config.yaml
n_layer: 8
d_model: 256
n_experts: 64
experts_per_token: 4
d_expert: 64
d_shared_expert: 64
activation: "geglu"
moe_layers: [0, 2, 4, 6]
router_score: "softmax"
normalize_top_k: true
routed_scale: 1.0
balance_loss: 0.00402
balance_bias: false
router_z_loss: 0.0001
shared_expert_gate: true
init_std_router: 0.0282
lr_router: 0.00262
n_head: 4
n_kv_head: 4
head_dim: 128
vocab_size: 14008
norm: "rmsnorm"
norm_place: "peri"
norm_eps: 1e-06
positions: "rope"
rope_base: 14000.0
rope_fraction: 1.0
qk_norm: false
attn_scale: 0.0884
tie_embeddings: true
parallel_block: false
extras: ["capped logits"]
init: "normal"
init_std_qkv: 0.0214
init_std_o: 0.00536
init_std_up: 0.0214
init_std_down: 0.00536
optimizer: "adamw"
lr: 0.00173
beta1: 0.9
beta2: 0.98
weight_decay: 0.2
lr_head: 0.0103
grad_clip: 1.0
warmup_steps: 475
schedule: "wsd"
decay_fraction: 0.687
decay_shape: "cos"
final_lr_fraction: 0.0
batch_tokens: 131072
seq_len: 256
doc_mask: true
train_tokens: 560700000
steps: 4278
dataset: "wikipedia_en"
Below are experts of layer 4 (counted from 0) of a mixture-of-experts language model. Rows are named router (the router's row for the expert), gate (a neuron's input weights, with its number), up (a neuron's input weights, with its number), down (a neuron's output weights, with its number) and show model dimensions 0-255. Each number is 128 + 24 x the weight over its row's rms, rounded and kept within 0 to 255. Numbers have three digits each.
Before each expert's rows: "gets" lists some tokens that make up at least twice as much of what it gets as of all text; "raises" lists some tokens whose logits its average output raises strongly, later layers aside. This comes from a sample of Wikipedia text that the model never trained on. Tokens count by the router's weight.

# expert 62
gets: "'", "0", "2", "1", "9", "5"
raises: "th", "s", "nd"
router:136123109120141111134102150119109130156130138140136102102145106165111112141120153125066174128118133140138154099115126111124160156122162114157133125121110164087122093110124170106120116131126173147169118144125138065107146125114119085166137104123102150156087101132105139136169150085175111151149144091132121119121125111106133160130131143115104086104118136144121115129133106165066082120119147100088105074145082131153114176101153125098098142103134108138107137138182151166110150111144143118099134107117116136116102113119169147175130100103125105207099108128089158115097117119175104113096146110124143082166156112123131108120142192145127144149122126100169120130144189109107143140097139095143131141123123130116121124117105136146175148133113158139122126169122120124114113125117099
gate2:120126119130119129179114136140122105126138125100157125155109120127152135125112174112108136125100143132145129122139155085128173156180107122098196151098113114077134094149128160162133153114137130093120124140137104106134154119145133124157135143109178124144115129148090124126128112122133144193136121118148144114157081158074151130135114133094121135123163155128123092148100111171097146144160099104121143085130107131138131115127115143086123114105142117122123083164141143130138127147153148100107105107135098123142126118152127098165125108134131141114105109106094166185184112109127116118126135126114150108129161144160106120128124166142135128060131100098116144127157149167110137084149165098127144166164133126161138147128155159177122092132145180169153146115133115174075152138065095
up2:120131085109100125110098138136125123165126146095170141143123097166163139113118150109128151128105142159134129113169138073113110086113134126146170139152140106107107111107106168135138147113139158072138156187160122097133147102107116112154132138148171115155109119150075163099131098081125147142117130111103140107149100126111130116080117182103106140097150139157134091137110132185125114150115114087103142122126109144171141098106139130106126088151135098131150136120133107146151127171134141146099168155134089140121149139148123111147142091127118146098115086123103152137164162103113129119138107121112133105162145138144085111118128159103110139049132091087124124126115159133140118108116136103115117128154105133134126174118147164177116142144104143148131078141169139136101101166098075
down2:175111176140112128143104100083130130130142128154124148148117159156143111113140094156074130140109166170136138128160126139090127126113131150103114136088122122118092150105173137149137075117135139137152133127151125098121165114176141154127116142138095134136175141135107107143144115127104130144123114115132136145058199163103135127176111190105141164146158140124122148127099125119130159132151122126148132171109138070149108124143131147114120137131081102084077108151130109142178156136144117158146166126152136133134159168082109083131134118108129068112126118154130112080156147148142105114114123132130136146141144108142135100154129103122134146120105130131144105146109097132159123130140158153142108168119154145086186115114168110101146128080103104138121154163101152122152144131077125
gate3:089099148124158123093113122105132129099103127154133156107120087164122099121078138129124156143181167116127115166136175119142103145172164131118139175142124117151089120125074115153140114128143107105118157096107107148142109105138130134100113116130140137123137137125167146142144103154116113090097112176135094125135152069099111154156104096084141120157086145111162190130117112148155146100110140128154136094136140172128149106137108099114123160114132147075132103174133102092062093148143120111140121110132164134089144107167153195137159150126114160096107128135137101158168145122100146140108132151155126116131138125120124119126123082104113148116112123162120140151109153123117130138111119138101162142128160126116157144166124161144137119130165122111157137106176157182089118130130110
up3:152136130140112144185134112102169119119128154122097134107124137113140125091145101128111111121089128195139162115114114135142149117124133125111111135154106146108112135187123079134144103106183116135127164135109171188117090141108102191128135116141088089103088128118110097121145169109120148138148112110136097089172122170134124146144108155137138105137131128133106120136156108089150071132156191137129123164125138143100082123130165091081090115118108088145127126104113126159112133123106118149122136094102141127153160138174099118123127142136146141132168131113132111113091141179124156120160129105171162104113075127132169158192104120146137135142155117147091115109130146107107156126132131102128169149126129141157087117117104142087132107105173126125116126105159132141152130136141134
down3:133122121125106133153145145126143141110151123104138140093105130086138145126115106124135130100068117137124091092109120130163125137135119157144211118149146153079150144117163105123102079131122153110103130125106100133149148121128143150100102153113095151147159160062115088148154106078113139158171138132152100106102101154124091113073108137166078155082131125152120088117108067118144142130134124117131133138125142111116110132145140118135073177165128137129112142082156100150102152104091169138100122134115189119108114159119115121132130105121144134156099125127140143148134126145102114157147139108159116147118153091094101128138170152116163144092149117107129119075127125109151125127143112129128156103138131181122141098125110090106097099138121135132136158120147168104139133098100074
gate4:130135106136136117161123149115163128138144149122051133155088138129152140141064150146093140121130135125146127091146126141132122104174144106134179114114103133135159110134151138127122162116143138120081147110164139096121100088116143129104127132107133121116160112094106115131096139135117144144127104191127111135099113157143098131104085112125115107158148114112199098150177169139135156127117147126132146124118138174197158113117141130147128146139127148135118173124119138109138124090095132074140156108130132128115126171095121136148157160157152089112113146126096118106116112147112145162115115156138160091134156147145156159131147171159114156133101172141082112152131132124118135076125109176094166111119107144076137115102118114171147112094130180169158141139125107122164126126125094
up4:161119102124118164108135122153090094163122074084147136108119167088142142132137114126153178144122074088087074170182104140162129167103125124118132110126104180118107138112141125105118114106119126111161137126177145098141139120109132113131144119126177145121161156136153113108143085146106102171145104123112111138134140146131162144090085102129102184091190159108127109085096120117071137148122134129122160118152149122143144139152117139127133087129133114092112125116171120099159154126135125160159142168084103113117095091143082148102145114117119140122149132118121125126166131155122129126161105115106123138169126107153162123134105178141152183146098133126144132124159113152142123125135132098107126145129127126121150150105101099112129162141105129116106158134146148077133181149135138
down4:121173103109074108139139107138103105112117128145100104144147168187112123182102165137125111154131166152134090083206136155115101078114141081107106105118099097133149118110100190140127160088176108093129117146122089150121160127133136093171136177087134084106108113167158148164146098116126134104163154146153120130160164132139142128139118133126147157112116171132113141111133106101117130164118126144117118111124104103153144154144129108111111125170177143130103095124143120132127152108121144115146129103154145121106111115128131149147149121119139130065096132146096137141124102117105123157139139117139179067107138112138109145155148143147115106092157130122107135133153117200113107106091139113129151156101110114142118145098133122130143171106125133131118117116149134101106111126139159
gate5:152124117162157134111135155098124084145151091174097168110126118113140113132131120158128094119126150060133130077115130114086129093152143114107094124113160155149115093147120158156098097111119132109118108158084100141095121114101126116156111148112105121142125136145166121044129128089119093185116118130113154144147104107151094134125147145126170152114097157136116142128112077091183123085123076104133129129127164161139132146130116105134157128112156116133132132122115112212184133143112120149127127166096136166161137108156091136146151146103113123099127114130121111148093108104135109106131134129171133129143129140129140134125113146138140146096129177144149114154124141107135130129110165109139096099100148148109114135170120101146131160118079154150090139127067130124149102140152122
up5:142116145165126137114083123130135150103135151144107147140127116159144105116058112158133073113064143057165219098140143086153154102129122103143134152113108120157164138163092120140161145142130104139114134144105119147152118135128121116148115119163123067121134161121112093100119098107157142153124141123112142136102143122070126150144100100087124115139119114143133121171101109131108153136145135084104138170115122139164165144117095128081138171106118154145144142148101128144128111153136128134128130118153163169166139126114170130174101112071117105148178127122096146111119148094157140098142133161136136154119111130119128102135134126095107110128112136158148118136127147114125130106133125146164116161125146142090098105142131093085111130137083191130151132133116119151107100114141106
down5:148135160147129098160124110113180166096113107098117127091130143124102111115128150103142141120130131092120099088142132131128138157132120148120128105127116166096110157103136138127150135119147109095112082096129129110142143119187086084086120117149092116107154130105187166145114107127102139143122145109109080163074141135170130089172162088106129117143136142108114148080134108087126128160111138171126144113176140163108154101136135137143188076121093138113150124113116119153123123151137129192073088154086108146105115132123115138135139126152113148138122106150115131112111099093128117125131092121145129100094140111137143093136153130093171104078073151098150136104119112129136162104155146115130118131196144163124138107124105099146092146124107101112130130142105118127147160137131135
gate6:102138119132139151099153126167079111091090131157147101179140144151089147107125102110085114111151102117126105130154134124120111107143159144173099130071110133115102151117155109149145090124166169119146109155074128137129142116130138138157120139169099151128182154142103156164128139137180171103127148120135162153116122137138147148117175122117149067106106075130124147059158123132129146127120121129088098142169107105138118146145142152128096151121111143144160123130151133146074075119105112144132176154140127151120115113147138142117143101111130153155139111138144124125118108143119162149177167116121153124173152104130139110126156167129125101160100089124108143153108150117146163139129109084140119125132085152146082132125129152120143168101130109111122110114166113127107154123156075
up6:145163144136157098146118139106155126146117143094104133140130104137136107121113108118086163125140137146160163083190156149145118137129126119124133104129119106179147131122087187153139112163136146122135119097093140151161126096158158162155071092100118128130111118149117131159091156116168135114127164146131068077140116164116142093134102122123129106220143132125131108081093100139148138109096130149136137160111112099075117116127095119115132131161134120136137127132123142169115137122081120080165130122140121130070106095111117173145152156137169099134156100157107141124134144153123145140115139146113197097124108112096119129128131134132106141107136169097139106122124130135121149076117129132148146100115109090114148110078158107124154146140135146145175143144115146105137126116148137
down6:136150106094137123148121066111132164120103136146152156144098124115157119119122135131103162125144089115114108149158098085101108141143140101155158123185145107124120121117110191114125171099107154122127114166130120105120133134125130130122101180162119126100115136132129188101135151114173125136147114135151151099135123134089117133116109144108130101165140132082163149121136142149109137081149123115196172173150146127106165189151156145116122110115129106099164123125116155108124134157144110099123107130122145100124150168185107134112140127145127101131138130127140158106134137142068098109092110166136147117109159151141142164146165129105145129088089124152158111095088110158144124104134146124124091114085163118155129085143125165108184144106170149131113128124114108137119121115076106

# expert 61
gets: "9", "0", "1", "8", "2", "6"
raises: " mm", "ules", "ries", " feet"
router:161116122149119142146110129134151125150142127136110112106138099146127119138137127155075169103151150116132130110157167112117160166157171133127144129129102142121154140155125098130122160106155110185208137136112116105120131095101124096138140112129112108117088094114148149103184113095166113126118104153141106113116102139126144135123125096165104104126152133161143131120128131150118117087091102138111159111156096142146120139123150129106141110123156097115130116136120143161113138117153172141115120133105098152115117135092155107218144105055118109129086130109108139115141122092153107104128148133120134114170105135135144143143098173140122178171080146102135085140134218133104136148114136114127125128147116102097132167130133121115161148096120150133127104148157167130160080096121086
gate3:130132128118094095133095116109107141104127099129106157125119078121167117113145133142120107146144136116161169147116115118166134111147135152105112098129161144094124066149191140112129172122150140096111106121201117154128129141158090128118126152114160114127104157119126133126167105143115146188133163104108142167146116079095176108085140141153093159070112162126119121157138138088113140097133134109167151119148121098110153107116150150120106107140120133120113129054111082096165139138161132127102099204103132129159154136092139116113125117094105119143156117118121163132146127118120124114124144124163153131125116113116169110119136128153134133106150157103144183133158130143121087124122142115104066133151119131116119131156125116133149120092115160140151138107109149133090123169093099
up3:159170140155095116122149172098146139106142134155156108107151109151135132123130138142151174127132096155135111134124125142122082115097120139161127173143098134156107109123136072158125085088139080135139127089127136095160117121111122179129129086114121093130143132133122107128140138117184142095136107152137097142111144151141113144144126120147132131166091124131144122091136130142149155137080157138196118109164136089140086124138107103121136131124181131125126118155086142116121112170158157143142162063150089086117087124137186135191095121128122157122139107145154115145111145129140183154127131126084086130120122153129155164108157135097151158120142120087133137128144099105107128087090139171130137140107180117140130144135138135118116114125201126112113123133095129140124129106137149
down3:121118152112128140156100127089119119148113097159113085119116152116119141127119137140110176096119071159101129082124089102118117119124126103141173143110129098143108110129119110195183099137120121140156136142142107152090138098139128147109098179122143120115112113123187136153113114127160122103153113186112155117115142151169123155124113127108144132161123140091116097124187118154119126137117101172087150106123154082168072099111110135146131102140134109179124118170113148125171154145094155120132115124115125133138147089135105090166113167113126140092103113126114144120099140091147143099130112123085147129171136154173139141079120184127118110125116148090124124141142084091146107174164125108142128161131115115128114120136110100132113133165121154149131109128137161130115085096112113
gate4:134092122142137124152144140111113177124107134148145096098114127159092145122137098119131160110172092148137161128142143151168133147105126124159107122134152118137079128132033107105119168146115137147141125144136153145134154098112109133190160143185104119165140142138111146102144090153126130095113118083145138119136163126142126120207096131154106119064138135128151135099119159135099175134124136156151167134155113105139166099116164105121124117098139163099166116132166141132087131121097145157120169124146118112082124115116113154126152098119147115111106093148121118121120107123121105133100141183139135105157138133110121106137123136140117117117088139099134093107161111090123162103134102165105130093163116084150074139101120099154152160098113123128123107130117122123165157117143124
up4:175124153112155109122128162191099142098155094134141135171158115136128106131126137103182113155130075137142159159131088159130133115117145120081072127127158145153139111150107137098152149109125094103117156125112120110151136102127124137105132119135122121167104142151122155116129127141166144131083139122126145141120095121151117110085180108154144145186122170106173113137109153139128134151149117134113129148125126140143139115085098108139124133164159121144133136113116123118089109119137143115110070171135118149128165172121153145103209103128132126130108109148136105077123127122127131109128149137107151121101139128137146133128164112114158095132136133161139119114127135119119130103118125140110155147161086115094137079112165193156144084121145068066148112063150112130133088145125132
down4:128129101142120133127088147133195139127172109112109125115129133157096149151145111103112124113123134077168104119150137148174091164134141141133149122118160174137142121141120071145111117137155158130122138138102145104118140131149118148136141128155117177145120102105065099131108115075121125105106105140163121126143138135108141044169102123125162129105116132173134145125090106111084160101148151147125177139110118127095148133120142150117090166096111162115144151151140132141126117130165101146120149125125122141103149154105184144155105116127135120123123127145139137163143112124125104108088140174095123102123101166122121096117167107120115169095087135147130128163140195137122146133155142101126171133135144165083111132121159121155168097130084118133166163087165126132139117162142110
gate5:133131140157074135080104151088119135109116134124110099117111108116141132111146128114110151118108126182155152126153120139141169127137146107132151124118126118151115125115114125136160110105154112145187100111124127083160188158119053120153111108077166110145154087120140093155141142100108111115178152097143131120133134160069119128131144145182142143093087119141178116113134156121155113112112169136199141159154127138134150142126129116092163113122132121125131069166116136115128119119122120145115142150145121100072121097102105112125104120141135107120109120061125161140111122131114169125103082126146123124113115110106114123156131111134174135155145121125085149141181144108149162117167142169127135141105165120162154064160145117119134144127129157134126111101111130115107121100122114
up5:104138138120119111136165142148135116138150072190142169101131120107123128131145168133100096104159098124109091168110084121141164071084116134125122161128100111123172087146086132108126127069133120136151140141149121136153131119151130129129169116104154121152094140174071136139135149103152118118095165147105155107123108116152120155121160116123092095154149163095161128134124092117100173146135139063140111156144135141112123103076110108103154168092156138117149177094126104136089123116141118126102077114154147142136148147140146129092159129144123133100141124135082095135123134121112084105119133131119138136135159118137140128119178113140120150113143175142158137120118135075112150127109125128128122090134090154102129120140114137138136065128186136127120103151110135114152104105101098
down5:130079145112152144123119108157144106179132126115148159137127138136152127165130083172160115132114124140130121116104138134084100155140083153126104116119119119131127151177123147123107114132130137159086084153119111159142125161113126134133152100128122147106136151196118174109101163139159186132130120166125157151099148107119103108132121116146081159137136116108111109102099145128114133142063108140105162084095163110107127170130129145124117146119169113122098158117118125137092128123137104172154132070129105155115134089136172167113127102106120141089150104098135092125117059088140157112142140121167118142105147180122119146149109111099111093153160136125159142154113114124098153110116103151134086135119148093140133137121152185134155132147176134127106130134090117142148154113097107
gate6:110112132128070132124126177104151152204154086121114129134121126159178147118147135119118141159112131079139129119160121130167138148121173081146138082140147131108120095130115138107121138146154138082140131167167142145135136143094157098160142167156117115140112187177121098125137161128096113141130124091200166128120125091129173120102092159155132139115126144124132092168138074086139137134136130095174149128138157128101181152111166141127112133163086137098136166123117104157144138071113144108160122156169118106141108133109109101131156105143147095127111104123130127125143138121129138137152120097090143114164179127130140138114112137156131135150105174115182118124134130107110108121105102141146137131144095145102102129136155152147123099146131104134125117152153127106142132140097101
up6:156089157147097080117143161130174118136120078139146119149138151146147116098082086124118136138118088098154132111149131176107179100098150127124141085109171138103127165091106129130136132138134144152141145143159148143127112149169099130116122139123105172157150118131167121127112127084115084139147119161131137081108096092140137130137082107116108108143160171120127147131130157106115138111142108108102141124154147132147139154104120147131116136158157152102117168141097096139159174109132079117111108133107131160103123096109089114134130149168163147109070116177129146097085134135136138117183136135119174103150156114114109104083137163170119117147121139135143145146078125122122113157179130156161094124132157113100115150132135113082113117102116106114122139123165133165180132139136134
down6:101142126148099154109176131127123151082102125122156103078126144153174158101133144102150116102129141117151127124125099107144133154112115109146109116140133145137132115082121126137143112155156123149131146144181115164115091128103132117131148109099138121092134140184110103121160148108125131145123109119172173106119122098101149101119102094176143136078085095138144086141115108089155150116096109085132133117104127126125147162103134151135136174107105157138088146145079109103119123086163139097126155124158159125122134141103098128108066145142134107124114127131098150123184124128124133126114127102093142103143189118122102138146128125167113124161134148110136125101141179143124130117116127124115134115153128126065101102131154187091106089114162107140090155108184129096169117134091146
gate7:149077113090107113120106161135121111091166122140134139116130134107096107096059122121100159127137115149113108115086105099134113165098108097110152175142126097147102123097155106144108112150134113105142146116107104113158109154147107165133141109097134123187060120109110123136139132134115109116161121133119125117182090127145136140180128084100065154156121174113121137139098103142145090136077147167110112113126125148142158121103131097107145186098157139123154100141154131096120187120133128093093099111148133099136158139143112122108128167143124111109112109106124144148093100132104101158138143121133081151128141137132151115087146169197139151133151096137086153114134138115125131128153124135129167125117159077117113117122140157130119158105125140140120124138135117128188133138128153
up7:127153101159141124153149154090104129115150109141123102190131082140094119141144185139134137129119131134120146123128127145156138118120106106152135124132137095140102166151091108132149125132096117121109146109151116121095105134159110134127103147127075093132097128129121110113123165166135084131066115096129114103159097109134111149098126150108156135079152182129108145147149093119152123146107124129090137093115127137113148150081167075178120159122122098135111128127129098128125154112138133115108152137129126119187143123128082097100146134109136121118164127136113136118126115090136107162142149184210141135132234113138109165145143153146143124109129145154094136134083131127135093140132131115096125137128103123112112119064132140125125149134123108144101142200137114137127124128126155
down7:121075132185132105121110087150133133155126137095127112157142105095161130139090084138107115160160088138171149145112133131135093100138100132104158130122114138141147124109146128158116136152117114132137131146105105116146193093139133132110104165116145101119143106090119121150135142113174132111131143119107104137111102138136143116113142121118186123133125189083157118164099135130102087111150133146166164162138128135100097072174128112129140104110062124123164157143196168134142115083109131072141115148123137114103110150162176120112123124119135107158093113127123173127115126111111140122130096091198087150114151090147130128123134159121117106141101158161145139125146126096090107123145127132123107100104138126138106105110117120130157154091113152124116120117170139177140164126115128

# expert 44
gets: "-", "5", "0", "4", "7", "6"
raises: "–", " †", " season"
router:160118135104124128135112140158089169152153130156123109113131133137115124102126119125055150136121132131117134132109118104147147138121143150117133117133130143149143127159128132092111160146136130173158105145099148079138155087138126103157176104137078112132121081125167125122192095138140128157098113129146115118100127117100118138165100088160134110115108181183133135093133117154110155105102127140126138096118105138143094149123157106089127124129144107109154087102125129121076119107154187105149123165151111142141104120094174125186158077115141094129130112128095150137144093137123121114134132167092185105179136149142175121157145173120117128123083113127150098092101186140116149118110140125123120133152090107115110140105120110120172149115136130147142127108130162092157118124143091
gate2:132117144102124163128118143130076060124084088080140129108111118124089144169128118108122134133154109113126142138117137171133157104115130150098144111135125146158131196109121132121101143128164124118152122123114126163140161129099133103117105138136136143117126129155134119133117101115124100098128118116144103116151105196120125141116162160147138147118086115116120135154135120111148113114125173102118145094101141112144128136141143103102086099132154158110147124096178076154169127107083110192129121110119095123125092123124114079128102099124156124109093147093143115120119077103091153082132087133134088151091121180135127103120100130132131100107167103187126081107135127110116132118085112139125110123091126095124075106152131135088141111107140124119122066134144152160153094143103128
up2:088126130142153129135103143169147098116132084156108096137109111116079151100149121135116123140106101093089116112132170145129108138137123081137101144138118123122130157135106093097150131171146105167072132108123139076119153132142106106108145115146113116153157086146143128103105103108132114139115144116106144125158155135098139133127151102127108122107107100129132097096128142099167128142132148185043104147143137183124122106109124126102109138140112112155145154159107105150145127113111125158132147128115130097152119140123127141139171130132097130117094142160137124112103148105139127175156198119129156079154117183141144153141147114174141132130106202122096176157156115150111167182148152104149141172125109127114121121138127167128141138116149168110126152111148128096112092145090141
down2:146133150139108122127089106145118130075144117106111127120130146122133131122150162143138140103138152098118096181163129106128086092157115145127150117112131143085126146145159135126169153096132109100128100141177128089142174100106097142155146109144112118179142091101135134165102125153108174143132076135151149125151149159134128122152147152114119151118124099134118137101130120122148121165122166102116095100140132107119096140188142086112140126139090118113139082172157091169124145074091157116109129118114109101147102110116129100085151164130139130127124081093105172101119137148148132098118144179143116089149179139133146148122102151111106162136109100125119119125095110163114166104147159122090163132105105152100153090116122120145114119126064103144134086108151131114111164148112156
gate3:155108111155139113121064149121108150140147128134178127120075081136107137130125118079101115100156133124096131143168126111128118126113120112129132124128124124128076160099127130109139151130113181105173135128129129113141136129098115111124139066108154161103107155193167110130128132086129103128146102151156147158165150145116161171186106123140109141080144127135110085138142145118114123126103130109157145085120129163109138149144153130111096148116140138157100100160137125152146129118153139141124121156117152142117126113120124165127143147116138135201134157142120118127096119074149089109131106122129143116148146120146071110141130123141154145097127111093124129087164125136110123107101095133155158073148145144139104138176190146109134172114111116079112106100107095094119136068126122
up3:126164096146119106164150119138109130165117135139127117175159140097103132133113124096158154156152105137115094112119143167129165146101096127165133147122092140118162142063116146091159111087122099095126107136096119149102121095136111133119133138129125164141141053099092148151104138137120131134150138091123129157117119105132105156129128138125109120156132120130127120154115059135141144144168139135098128169168112094129150114148160139152125131178133103157150146142114186109123080104104189117135167166130126128137105152121124114130105107129137164083116136113110127139126164156119110144170101129104120136133133127129115112108099151150141133151140126122136114147131129086137169171101153148088129137098110093168141121095158101141129116082103113176127115142179144115198111152177143
down3:142126074130149115128144145142136122139121099075104122151101129086094088173123174131116162173172167130109103148130125137122123126128102136109118090096096132071157168103148114103158134144153158126105147123094090093172125108083073099095122151137177128124123112114112151122164175165131118095110103107143129120149148095174105097094119108134124127132130130145089103147143092085083133113090137086123102161128125113127128166135110128137144098121122122110139140149164136138143106116118119149139154128126113058128082114177115119121122137114138071138113149102118111138148111115087122175131152144171125118175138116127092100130096136154108152119113155108123140123136105113134134117172114134149162138165133129108154112147121160136109108126154140102086115139142089160155132152112153
gate4:121160129140167134150161093124115166167132087128147108081111127133175135111130189131092084129096155092114135123103126120132131121146137127110118103145138150106084094115135127143130170138104132155109111112085138112139110152124128145127141139113117113113131117131154106116120173134106114136132140133090126141104135136127125148144090127152146109119162165119110135159132090144120134151122110068134147108182128145109120111097094122084106092125120130100124143094145091102144122120136142111113121186143166148146101115131142130192166101161138128111090104096091147140179128153188114105068089150114151134108149152124156121143122099153110126128104073157122124093108120130118086122142096101135135107146176116148138119139145137148140111186126105087052156121112103134099137141145104
up4:146138075166135138125123140133126122128099147132129138120113125174116146154128139167112112145097145128136125157138069135107126125124130117134101138137165116121104131131131144110124097183089188137178125159145147098088176101132097168174121148141116165132123124085129120150119100107145132147133124130134105129116096147175162113112141142144166166094110171124105128106146127134079141110128130123137149103079105131129125132077162174131116123111116119102103125110104071098142095167142119132109164127114151097142138090124140166132108152094130108105127130124100107128122105098097126099179086103160140151142102157112092141134132137112124167125142117148191126108169128114134169154113157107100083084136128127085132112155170118125136142119112118141106119160138093114194143080125121
down4:134126148157115167161073111168114162141130102145165117102097137127152108167105136129137123160118149101137145143117139108088098107132087144129081119141135165153155129146114097119116139099112091108128081121089158125153132158096090141119124132122114133114140112100098133132097109136108163154185126111117155144111095134083089153083145104155130093137101152113113137140127142123128122153149122095121157127153110113136127156170103122177131122123166143094086127123152085143135116183135179077106111121129140130160114140152141110105145133139118090103143118106104096105097168127124148106113164128178153167124139150121145103132095122137123191084141143103170134091109096113110140142149134111091109141109146173134127135114132127116175111137102137159092117167169136118094118130150174
gate5:128146096149150134127103113179116129120146097175086155145148134157133140090101145157117107115179082086080108107122148136118132147188114140122128123131133105101140108141161124136124118144116181157129109146159130138097163141145173124140115117138128098095103059133152130126126134095119128156116124117065135143179100176117091105133151091071113115123126105142148145125176113124122130113150139134096124082116125131165126130151088111128123172158093093138107117133145136172083109159124123150105143137108115158133114163111170145171091112114134163154112117126121133115127157176119132133125108130153156098124126126126161126123126124090156124097110122110147107134106157114121110158127134096135129145171119125145138157113149111131150111146136128128086093092109073084124104071107095
up5:130166128126094157132143115104145171151106133079125135118122114100177054152133125147149118132152132134158122155126121130148125130146120109098136113100100097112140133105164165135161086132138140107122127161121116164116115104118137124118167142100086124087121151142072101120103149106131166143159101134131107121113116105125155142140140103153138110152113139121129104099092136115117093122101067108142113104127101108130155161175168121104100114161143168073137144109155146112120177142157173101114169141126169116139159140126119163097128121140143118173142150129127163119121152105187163134142160139093103102142120100122117134115122152106142117172130147129104137165166124110120129160106106158101114117148128120153127180152039095158143141127109097118119171125117141135108134139122094
down5:147125136141146139134133119129097113139098138123143115133158116130084113183147142115087096080090107126143154108157174120139143122140106110103111111148108116126120111118081101152159161131107107143123123099125137125121111138146150169138131123098112123131114148100089117116135128140147171155129182125135119124123090165114153137107117105133158109101103085090140156142094162115148094113131134143123143090091112059147123141139168128147066123154152114113155100095145083192120145120152131160128106180127142140110144141140105115130095143135104122142113145135104126133118109134114118132137114172132098105103146121163138071148122159104114085118181121125147154163107117089116092150138111150114137174134139088100113149126117095144149092118094080150102184085116129155128065107118135
gate6:156092115125125147143109148140159115110181136116134102078099153123113093126137119118128148140111103170151158126145101107121148120091109119145093150097157103113134124128087124108131121157135091143143106132070120144162145097136111125106163148161145110142099084136127108185184102107103114104121147155118103102110131140132153129137115148110105149133104119109112170081115125118127128110122162170085100166128139129125140141141167143115129131137134118123124113146116162121137104152134161116097113098120138086139083144124107112135158078128114093113139141120148176157102153129108131129177155109098104134141096144128140159082173069127135122149183157131174160110104132102128139115113117103129125160102152078113150143126084174131138111075162104142093145145105135099154151150078139
up6:122139120128133134136136069129146109143131108118154098167090127139111112117164108099136137123152136072147121132111102063127135133140167173133117157135106099107142160167145126172126126122088139122178120111144154132094130158113128126150111130173112107092171099122112114090122099145131102122114117167116101156098129076121137178129163114078129101102122105126124141100114163136112141109129117134095127121095101129174143105139147145154078089135150103094089144145113157144109151148109110170077110082104131126147117133129131109121120099107097146145088118095126080163134143082120144105147090146161096143113159128147139114120090116126100162149114142149144132159101130156134112114141105124109111116120146128102108114129104094156147149085122153134100113202140139119124164139086170
down6:130118124139103119135120077100128109137132129145160148120136129158128124111121124145080106116112100095141146124133108099148118130110109064140069131128136117113153119187111127134133112144127132117107114101083139147108124144117135100120127161162111124107118129124085082113157148094146111127092145139088130109095134130127120176154144143180169153116147137076123139133088134141151114141107115139131111129159171142086113112203162124116117122132120107099059120163087201119156093144123100152131125129104129124119103181118122097121129107136107129133158129117177145140106119125107136110129109120170165117131169122126119131132163105156086151116137140074106120147123095129141150141124111127075147154115161086129141127113119165161105118072108121135059136140085123136141147152109116